{"n_experts": 8, "d_expert": 240, "num_key_value_heads": 1, "positions": "rope", "rope_theta": 10000.0, "attn_scale": 0.0884, "beta2": 0.95, "weight_decay": 0.19, "lr_head": 0.00388, "warmup_steps": 200, "schedule": "cos", "doc_mask": true, "train_tokens": 249100000, "max_steps": 3801}
Below are experts of layer 4 (counted from 0) of a mixture-of-experts language model. Rows are named router (the router's row for the expert), gate (a neuron's input weights, with its number), up (a neuron's input weights, with its number) and show model dimensions 256-383. Each number is 500 + 25 x the weight over its row's rms, rounded and kept within 0 to 999. Numbers have three digits each.
Before each expert's rows: "comes after" lists some tokens at least twice as common just before its tokens as in all text. This comes from a sample of Wikipedia text that the model never trained on. Tokens count by the router's weight.

# expert 0
comes after: "|", "\n", ")", "s", "a", "es"
router:510458471515493472497464517462541505533491482483479481491525503502432485517518483503487516496502535480526482528492475522488484501499511506515518455517531515504511500518484516550489495521533542489478489549484530560517498486515485513497492516518467493439540465471494499484512485522484540493479485486523553549482478505467497435534491476492503489506477494490532529523496508507471504531550
gate0:524540503504499527472490478516457536522508515472473456460507502501504471498489509524503498496492524496495482541491461570527503527511485486452476478499510444448494501464460461493462462506502453470526496506488466454485491479461481492447476533535546486504536453457498496538481477547462481544465522534485503483478518514498524486486478539508483488496483497485499480490477521478509514510471
up0:511531456494477545463482501490518553529502502456536434489527478476476482496515522511501514454524495501515503480503465555543478503510504479521537496504513484499525533510498548543536517471521474471478540493505461495485468532495504477538502506515526524458491470517504479526496489510521543520496464461506460436513505522478484482543473516480502496484454491471515486511487496477515549486492
gate1:497487492527520502556458494521462482525517475471453496526500526464519467502514528470486530508536541509490480504508497542465518515466507486470538526522531506470531496521543507521469487493507508498497519483510535527469513492485533486506459513459515502495484476498511473497522479541529474516463525456459479480503467539486516508501503517493505495532536554513505518512522507499461531517521
up1:540500498542485482493536498516489474517474494512492530490474495498494518491475482500501481501492521512504503543487485491485510515530464504496505502494528509506468525548510517493510545514504476527502489488508482497505493544465452496503478532526471516485503477529480502509518476524480483469496471598519495494526524419472504530505452524521517508489517478473484493486471480540451469485527
gate2:476494494456471486485473530492502518521525505467523474483494499565462504512518555534497533488510479457512480523519509515496485520543547513457500482486496539455526522524546536501477497460501487453535446515492488541478455507511495560510515486510510507505508533504510513462511511485544469501508491479477484474492491495505459499532488534490451520470512506493505478476545490537482499551504
up2:486521453442435491459519521497513496527522519497537495472486528526456527530512488495510527495506455484507529516530523526536478537514548508491515519481527547500520506503535538529478497488515493521517465517523485529529434515508510558510519533513504485501532512551514520486506501491503450500494474514489506499508504498509471529508501439530491518492512510532545529523512533516482479541502
gate3:529527552511499542510511520523494484512485518441522506474498479556516523521485534482505479502494500499508406507501486497467540509567523511486536450494496534478480473509510526502481483528525510505487498515514509501515550457534461467508523483482491497541490529506490523534511498541500528516476472498483516461496513517510485460512470484478474464563534496526505520507519479525499528531478
up3:488458474511501482487484523496479515516531462542514499561518506468489480489501480553469528485519505524493583519459492481520442512431478531496507535503507498533548524463496435509511504448490485491509496502518495501490469490471531519504455516503496492437519516462469487458511503491500465498522500493486487524480474510467482522521511526511508502466464496464501459499493493516483461458487
gate4:488476494490491496510477487523521570527466513523455482499513518478502486497510501500483510490482551487504501482501527514452494514489510514517495469503545490527455489467528474542504474535496524507478551465452504541441493538533495509515504494518523486479480497511471497515495498510494487474515489492508510490500556529504463464502539511491502529513587486490482461512454560545480520504466
up4:498526487481517493467504481515457512449514504486491487523493526523504494491492514468534524463510497545477507486520507523564542479515530487483508479466490465458492530519535487513478537503492517484521495578506469432502496504501463536489486498517470499497498509484463520512514525526441447542523460510518520508508530487507493532509469463485504496482527492471497571500486521498526499517502

# expert 6
comes after: "\n", "\n\n", ".", "==", " ", ") "
router:526458514522508477503495500496480459508485476547496482488472487537491536508540521494467499454481516470495496511447459501479486460505493509481483504491516488529514489511468492521497483506513522491479515545498468497495481508575517525505503501508439512511490488505546466511479503477495497507461464474466494473511511497517474503518509491482467501525500476481523494510521479514456540514509
gate0:496470490473500535547472526516509527454460505454504544517497458466446467526474437521514497522480517519507477481493545513517515462535461537513478482515519490469549518479493542510519463513519520462507481510513514526484467460469473557516508474503502479519510505517515535526495549512507485516499488489503504480491461499512502506500503481466550531508512490486512511470488450486507494461517
up0:479523516490509493498488500500499456487544503497523491533498535545542500474509522496491508469485452473503531504520477499478491515533471486488533503475473497518475507495525502479469522478498521473512498503503505510481515491500479466470486539522512528490511484475509497483435443487501506447481518469530466500472499469532514461526443543491450502484470516495507503489466495497507490495498
gate1:500501496500471518539502460519525491527514517504514535488497498488500505469439552505503529483499477536473450500522517493483479531514512493505514474505530536522493462472505512493467512504487488512529508472480517508503492498549544505526491512530503527480552507476501498475512502496470488503521482486471507552492503503497484486457517515510541492490482468465496496537504560538492471473478
up1:546522501451474550508497509506538467525501496503479511460492518453470502524470499502518474518505497505510511508525520525524490525468485493481483477515431506535530514480528541537494495476495534519509548465463502484513475525514490434502517520523463541467563509478467482496480492480499483511548504481462510516474459504458499539467480494497538490507467475472530493540538510490493513539505
gate2:472500460505500524476492503441448504488509530486514489544498499511534522495505507508467500519524540508501516473473500509497490496488472484482511520462506458500539474467541477504491486519523487530500515497457540504434506498478513485485482498504470499487477510547509478508461468452493505476499465508505486533519522534493487494463451490494516506510493516538522470502536503539508507481484
up2:555492522492473443546488515494485516499485462536518458493501536509496499536520480491512468534517508489535517488540481528496519513497491487551509505507499516534489495494499463486509492492478460459504485476488494486550514502514489502497527510513495494532511478460464501504521476491495484578535502483511489475551504467520510529495503527510493488515517504483511439511501552496459518512552
gate3:469490505480490477482556528490493478490529461488527491499476537511447512494451517495514492496475475539479517512508520497457492465518479566530510515492515553508509508483533537492451467552494522485496470551540479519533504487502509511481491534499482460503511507475505488484496496489480518530481474530464411512517475519531509501490474522490519507464478518490464530457514503500424482502509
up3:511519504513504493519474483541496505513465522466475483507525477500530539510559477527456509512530513445458475493488497471524520525492526457478491489525490491488488502524468464520578508479506484494514528484481530521487495512535508498519497462528485528507467527549454502483514498521505500493522532488497577476473510445484496480521514526534513454501557494494513496533475510507527507499511
gate4:543483500495504512469521505484525496486458499495451519533498512498520526533512526546572524477480522487509526482519491465488505508485506554476495490477446528474508522492488491481487525528553502515485519513471508500488500484515478541494475511507478460479536462529534441476504515543484510507497489518495501497535520480504526522471541464500476531475459525521506502467539503541519498497480
up4:450489483493526497526486476503471504494547495493515507475500541502458494480502492479449494507530483511497486529495520533533492470507478485484524486493523458490500511536534494525518511460447498517496488493511514523508520467480498476510513481479532504495495544461518542529504502435509501503507501491505499518489509517475488454495485524552501506500513507499496510523495531431516510482479

# expert 7
comes after: "of ", "the ", "'", "in ", ". ", "for "
router:504471481508502459506471495482497484509525472507469500483438492508526504496499478487451516442497521455475516524477501465542530486500504521490471501483508472500502500480471548536494511519497497532449491504497510504495495484511479514512477513553531491536494500497518492461474479478483527524483480483510529498525484465513469495470458457513527503531488479484486485491471521511522499480532
gate0:483503504461522486491477411491498538515478541484524474521522488511505475483471500500484482519491492499531515513490534586476519496508496490489497492529544500492514482491471504509458530450509507476472463462451477476536512521513500497466501508508560536494495493522504484486484514545512497508429518475545505525480559500492500498487511513490486496515482458503519502512485496509512471515537
up0:508464518476488472492495473490545531484489574456526504503512506509510497487504501508483498497467509495498514494493512514493480460527502511478508516543503542533527513468473472491485546490481500524498497541517470495507536504469487494486539459497513566476507505493510449458534514507511517520505487496499565517495520491488511488476506542476414518502513507487501510512466508509524489466483
gate1:490515460497490528486519509491452508486539488446506461504514509514514469493508466491437532475484497529483480485491501516503537485481486495511519517481479467494498485518484467482524510501443492465508574492487479563504516541458490475452492478510492498494516508518532497507502485486456503481512544521532498495486504483523517508526465501480490437516482493515545481493522504493523540522508
up1:464484503476465485461446481521474501517530479517513497525506502461489459504506492486456510499509525501442504469510485493504511500484494508521475483474525523472487527498476463490508506490450479502471533495495526499527469532503491472507443511484512553465480500562515494468462468475473506542506538522521485522441510527559522518486501487484523456520474525503502534486546497476482464525503
gate2:498496499484500553528518505523494499498533471500518501509500494525503477539524539499477488518455500469511494517491499532494581468494571455533444521511496488516484465476454482494476532466500495545484497496484510524521540503510482470492518515488518499533490515513499465520512523491535491504508494482532469501474498498479527483527486499493526478482515533494498529554523528519492542500477
up2:510522515515480482478485473455497515485486536484491501530502504453514487473488501501526489496538483559460492480524486485480451539529431547468529464514462490510491539516538507560554495496498510478494503479523504506511484517473504528512493474501510505506511485487515501497469481510447496513515535527448521511530473499503492509494493514501458498512501482499507482441478488491516511505519
gate3:523457511488506450497540531511494505500497476497508468488508535493499531472506527483522496502545535518526471467573490499465511482478455554506491498499487512526534454507542493509519474524511520498510469471520514467501525470455483526454536496470491520551528500500478492519494488512498517499497535489500491462476516525501491489523484503518482488499487495490483440482525529485484483441488
up3:520509485525439477527499507470493476487445549457530498503506462515504533497508504506526484528483495515482503518491527495458496493523511561513486522443484485467498465476459470522511457469523490510477472483532499531476471520475528494480499500509464509452476539540510508482507505493510447518495481509455523496512527515526524499486473518483471482519465493460534492493497477506489470498514
gate4:481456502477538500496497534502494505490575487508554496474510505490540500460488556515509495495484518511525512475485502487509441495469475540512503498477502513456477492493489514478519518505501527491539559481490511470530535521469512451498518504518547479506485510534482491480507475509518502511494513554499506519483474461491475521459541494547511508465485477521474464516466506526491493508520
up4:498482509496485465519505494485470473498463441511453520515494521476519489507494477530505524501523487520502437512467519524523503509537497500507486538507479491504535519462510523505464557520510542529547526453521514492486522533468486518484492520502473511496485495479512545534478486518498497469527516477462516443483502468479505493473440494519482490526508514497515548472513480521516529501504

# expert 3
comes after: "| ", "(", "; ", ",", "–", "in "
router:514481487505508454486499484496448461519487497515517508486514508487458466537509547500496454452505530501469537520482485490499496528530537538488490534537516498505507485499492518485480519535531499494510480504432510568548499499506495512481441496532438483484506427434514481480491499498503521493506508497493503507506504452556465463488488472474524498522484491487494476535464482525507483554508
gate0:517471452456562511505503494518481518466499487498504523503487520499500503525515540488481529472529448482543504453492498475497484492483471499516510517518492519528477510530506506525477499452506499461509517532497541492475527464417500504471471486523512543456528475508485499490488496482473533490517470464501494510516505514509482488492505519506477511507494544519503477493508533514486512453510
up0:507502463515508492517488496548483572427425553521509517540505530504500502458499510487500487467490540563513506506484459478486521478521500477516558497520538516507469531512557480479458505497472494438513506504515531462449485472449468511523508544497482494510502489497504498473512476474480512491451497554552483502508490523467499502459509502549448535485491506489519494478513479532461494483471
gate1:523510538542505516509531540494546461480477485506465517479477507475526491519540524526488505522485457512485514487535473541522500530510479462506465535518527480510500503527467527492504545516517531523507492542502514501508489496475493520480512500530496490506535526505495506488541533523493454509491564499527484478464468464470478518473515471553521502497466560496507493506513478471516462493488
up1:497537524490514479500536481486485472532518467533529508477487503457542479494521475520504485492477501480491506476512456502454496537492488494484472498509519504500514470541515552504550526479496504496493522515489524473446477482465468524524486480477514502478497509524503441521509517532505499502489508529496500484477489459505509528509502484527497508506506501506534500502522482515499448495493
gate2:484536501480543516479491500469562509480542479486520547526508491523513486517486475510515525472497568462443486512525507537513500465507519466532517460447496518476487504543518525505508498457509496548487484481493483465439497462528521451490480529470537494534519491493545496520498475542485515476478490504508457505537515483505484534476508487505476480488460461512479507504490443479495484500479
up2:508473501542483522485487504483465474529479449529499429482508503508497503511505486486487488545495432506525534456468522452481490550464468505471476508511489527541524447489510471496505473518497522457479474539487519558568497469496497518506508445551522498510477520525487484523448536474521512538509508473496507535463489543508517476480491512519521511507503510489473524508493520467478493477524
gate3:479525528497498518516478466459516494490505486553509494518501475460491489474482527467502526500489520532521541499487502539553494498481466492509525490494528494523527481527547512518489508506518523505456503558478524496508467537485532479508472454487537449469487495546474462453484511472502538518499489517482543475503467498488464485538525528474527483456498459490449516495500530481491532494503
up3:491507526525501487523480481471454532474544459495555543491484472509484509484490522488500519516485543533475563510525517531529487492534511487511440468484478526504515489516521503483474485470510554457495508509538462488463487484496538469526528502486512497504485501511483450442469493481499534453508519531497489471480498477462509546548494552480489515500480504514497518522485529516506499508494
gate4:482516462462503519512518493532483491504482528519457529496498524480520467494533540464459533490516472519494470503525518462481475513437521433491516464549534514482480540503481518489471508504479532517483533512494485540469485471493535496499511529509536522499510482513546493498537530515494465490503486464515470520478527460508488505476507497530499549470511458486525449533499500514504531494544
up4:505506479463506525499516472546515508512495486504452509439504494516512495490532540493481522520507485484487508485498460499454517508440504462498478452502526497500482531488484534473498478462480516530514512451506505546492491508489497515517462506511516511488525485510539518521534530516466480492520493486545506497471512488538481496495523524560506564523509453486530457490459543512509506497523